From a checkpoint of a small mixture-of-experts model trained on Wikipedia.
Size: width 256, vocabulary 8642, 55.6M parameters.
Experts: 128 tanh GELU neurons an expert, 6 picks a token, a softmax router, a shared expert of 128 neurons.
Training: a variant of SOAP for the experts, 270M tokens, 4117 steps.
Below are experts of layer 13 (counted from 0) of a mixture-of-experts language model. Rows are named router (the router's row for the expert), up (a neuron's input weights, with its number), down (a neuron's output weights, with its number) and show model dimensions 64-127. Each number is 128 + 24 x the weight over its row's rms, rounded and kept within 0 to 255.
After each expert's rows: a language model's description of what the expert responds to; "raises" lists some tokens whose logits its average output raises strongly, later layers aside. This comes from a sample of Wikipedia text that the model never trained on.

# expert 30
router [130 171 143  84 102 135 102 139  90 108 175 141 132 121 171 109 106 109 128 105 137 121 141 108 108 131 129 119 120 149 134 144 103 133  96  92 143 107 110  78 161 121  99 124 104 111 175 120 140 121 107 136 110 134 141 125 155 158 177 106 138 123 133 102]
up0 [147 145 104  83 111 106 138  98 111 158 151  98 130 123 109 136 167 139 134 110 101 127 142 142 170 110  80 163 114 136 106 128 112 115 116 128 118 126 167 126 119 132 126 142 109 119 126 122 148 119 129 130 118 122 124 148 118 149  78  79 120  98 143 100]
down0 [ 99 115 197 142 158 146  99 174 149 130 134 114 188 123 132 139 146 119 162  96 146 151 145 108 116 121 137 152 126 109 125 107 112 103 122 121  95 138 101 114  97 155 110 149 138  98 140  98 188 155  94 136 125 125 166 154 151 147 139 149  78 175  85 134]
Description: Lone capital letters starting names, acronyms and call signs, often after a pipe, dash or bracket, e.g. K, W, D.
raises: "B ", "T ", ".", "K ", "O "

# expert 14
router [112 136  95 153 145 134 154 157 155 170 107 114 163 118 163  93 118 111 133 123 118 156 119 154 133 133 105 169 140 133  94 102 160 130 117 130 140 168 164 164 126 156 108 108 117  95 107 150 113 112 150 109 100 132 165 112 153 110 123 125 145 106 120 139]
up0 [121 143 138 105 116 142  79 139 134 168 141 130 174 156  94 114 123  85 162  96 149 116  96 117 117 159 112 161 154 104 140 120  89 109 129 147 120 141 122 124 165 106 118 172 144 149 145  75 155 108 114 156 116 103 107 113 131 131 118 151 111 142  92  73]
down0 [154 138 138 111 157 138  99 136 146 174 142 106 103 124 116 110 131 105 132  82 136 100  81 120  98 117 135 131 104 143 112 152 141 122 132 138 124 126 113 145 135 149 113 126 153 115 120 123 180 125 123 111  97 144 171 129 141 160 106 133 159 116 117 106]
Description: Last pieces of foreign names, often Indian, Slavic or Italian, ending in vowels like ia, ina, ana, y; also closing punctuation.
raises: "ç", "i", "id "

# expert 23
router [104 130 171 135 139 156 131 142 110 143 155 131 124 127 126 136 109 110 102 143 171 161 134 170 109 123 105 128  87 122 130 112 168 130 117  85 133 120 146 136 126 135 117 163 167 108 142 121  95  81 131 137 161 130  97 132 141 102 139 119 131 124 132 155]
up0 [135 151 150 164 127 120 114  77 140 156 143 153 152 113 114 154 139  99 139 152 107 147 135 123  95  77 142 157 116 104 120 178 125 121 158 110 126 155 112 150 154 116 165 142 107 133 134 117 144 125 159 120 158 127  67 150 154 131 156 107 130 135 101 141]
down0 [113 104 131 138 137 112 137 110 132 113 136 141 122 168 145 134 144 128 133 160 135 137 174 131 134 134 204 147 126 142 167 134 107 130 147 142 139  95 136 135 104 132 114 117 200 113 101  89 145 115 122 121 140 152 127 118 130  89  86 130 110 139 116 154]
Description: Leading digits of years and numbers in dates, tables and coordinates, such as 198 in 1983, 202 in 2021, and table row numbers.
raises: "0 ", ".", "6 ", "9 ", "5 ", "\n  "

# expert 19
router [142  81 181 167 126 149 139 120 114 106 160 108 121  96 162 132 113 141 149 131 114 156 147 164 131 120 127 144 148 112 161 103 127 114 146 130 122 137  88 129  78  77 136  78 113 152 130 164 108 136 129 104  98 125 122  99 115 136  89  96 118 122 138 128]
up0 [118 189 155 148 152 118 109 139 161 126  63 139 133 130 147 145 151 104 122 107 123 149 120 117 115 123 143 105 137 105 184 144 144 107 113 116  94  90 125 155  91 133 122 133 134  78 108 131 104 137 129 129 126 133 141 129 182 124 125 172 137 126 128  98]
down0 [119 121 145 138 141 167 114 161 123 122 114 147  93 132 154 103 145  96 137 155 131 127 128 121 138 120 136  73 141 117 141 143 136 117 171 152 113 160  83 175 111  90 126 160 117 104 151  79  93 140 150 111 149 114  78 154 133 115 108 123 127 117 164 107]
Description: Stems and apostrophes just before a plural or inflectional ending, such as shell’s, chip-s, rebel-s, back-, post-, discuss-es.
raises: "s ", "-", ", ", "ing ", ": ", "s"

# expert 9
router [112 134 105 131 166 143 177 118 125 112 143 131  97 107 126 108 137 137  73 123 137 138 158 186 110 124  71 166 170 106 156 123 109 128 105 112 158 133 119 167  71 137 118 121 115  97 140 110 156 114 165  99 132 131 168 115 145 116 116 170 124 112 126  96]
up0 [150 150 111  97 124 114 131 143 123 121 121 107 123 154 150 120 129 137 126 117 133 129 116 100 102 108  84  94  86 106 134 103 144  88 190 102 127 120 141 150 132 135 147 147 114 154 115 128 126 118 119 122 107 137 159 131 127 148  77 110 129 144 125 154]
down0 [ 97 170 111 173 121 122 116 135 161  88 135 112 143  98 120 153 176 141 121 150 130 161 143 148 129 126 121 124  54 141 153 166 157 144 111 147 138 135 159 128 123 158 124 129 101 138 148 130 153 108 123 127 148 155 140 129 143 123 134 116 173 116 133 183]
Description: Final pieces completing a word or number, such as year digits after 201, suffixes like -ation, -ings, -ally, before punctuation.
raises: ", ", ". ", "-", "? ", "\n", "\n\n"

# expert 24
router [138 115 101 118 118 143 147 101  94  96 148 149 110 141 122 119 132 116 113 162  86 126 139 129 105 204 131 116 146 119 163 143 149 105 101 107 142 126 155 126 143  84 154 108  95 167 101 155 146 138 140 120 166 110 141 164 169 159 117 110 116 144 153 118]
up0 [150 137 126 121 146 151 139 116 106 154  96 100  59 142 146 130 160 153 129 140 118  98 102 131 110 125 123 101 106 142  78 164 152 111 111 110 105 142 172  91  94 166 133 141  79 141 141 103 106 120 114 122 173 146 129 160  96 129 169 136 145  99 123 150]
down0 [136 171 136 143 123 126  89 119 122 135  89 141 142 145  80 108 108 197 109 126 146 127 132 190  81  88  77 140 106 102 122 150  99 158 147 145 102 163 130 150 106  88 103 100  96 136 147 105 158  88  68 127 127  85 117 128 137 134 116 158 128 113 118 132]
Description: En dashes and separators between years or numbers in tables and biographies, such as 1979–80, 1946–58, "from 1989 to".
raises: "\n\n", "\n", "202"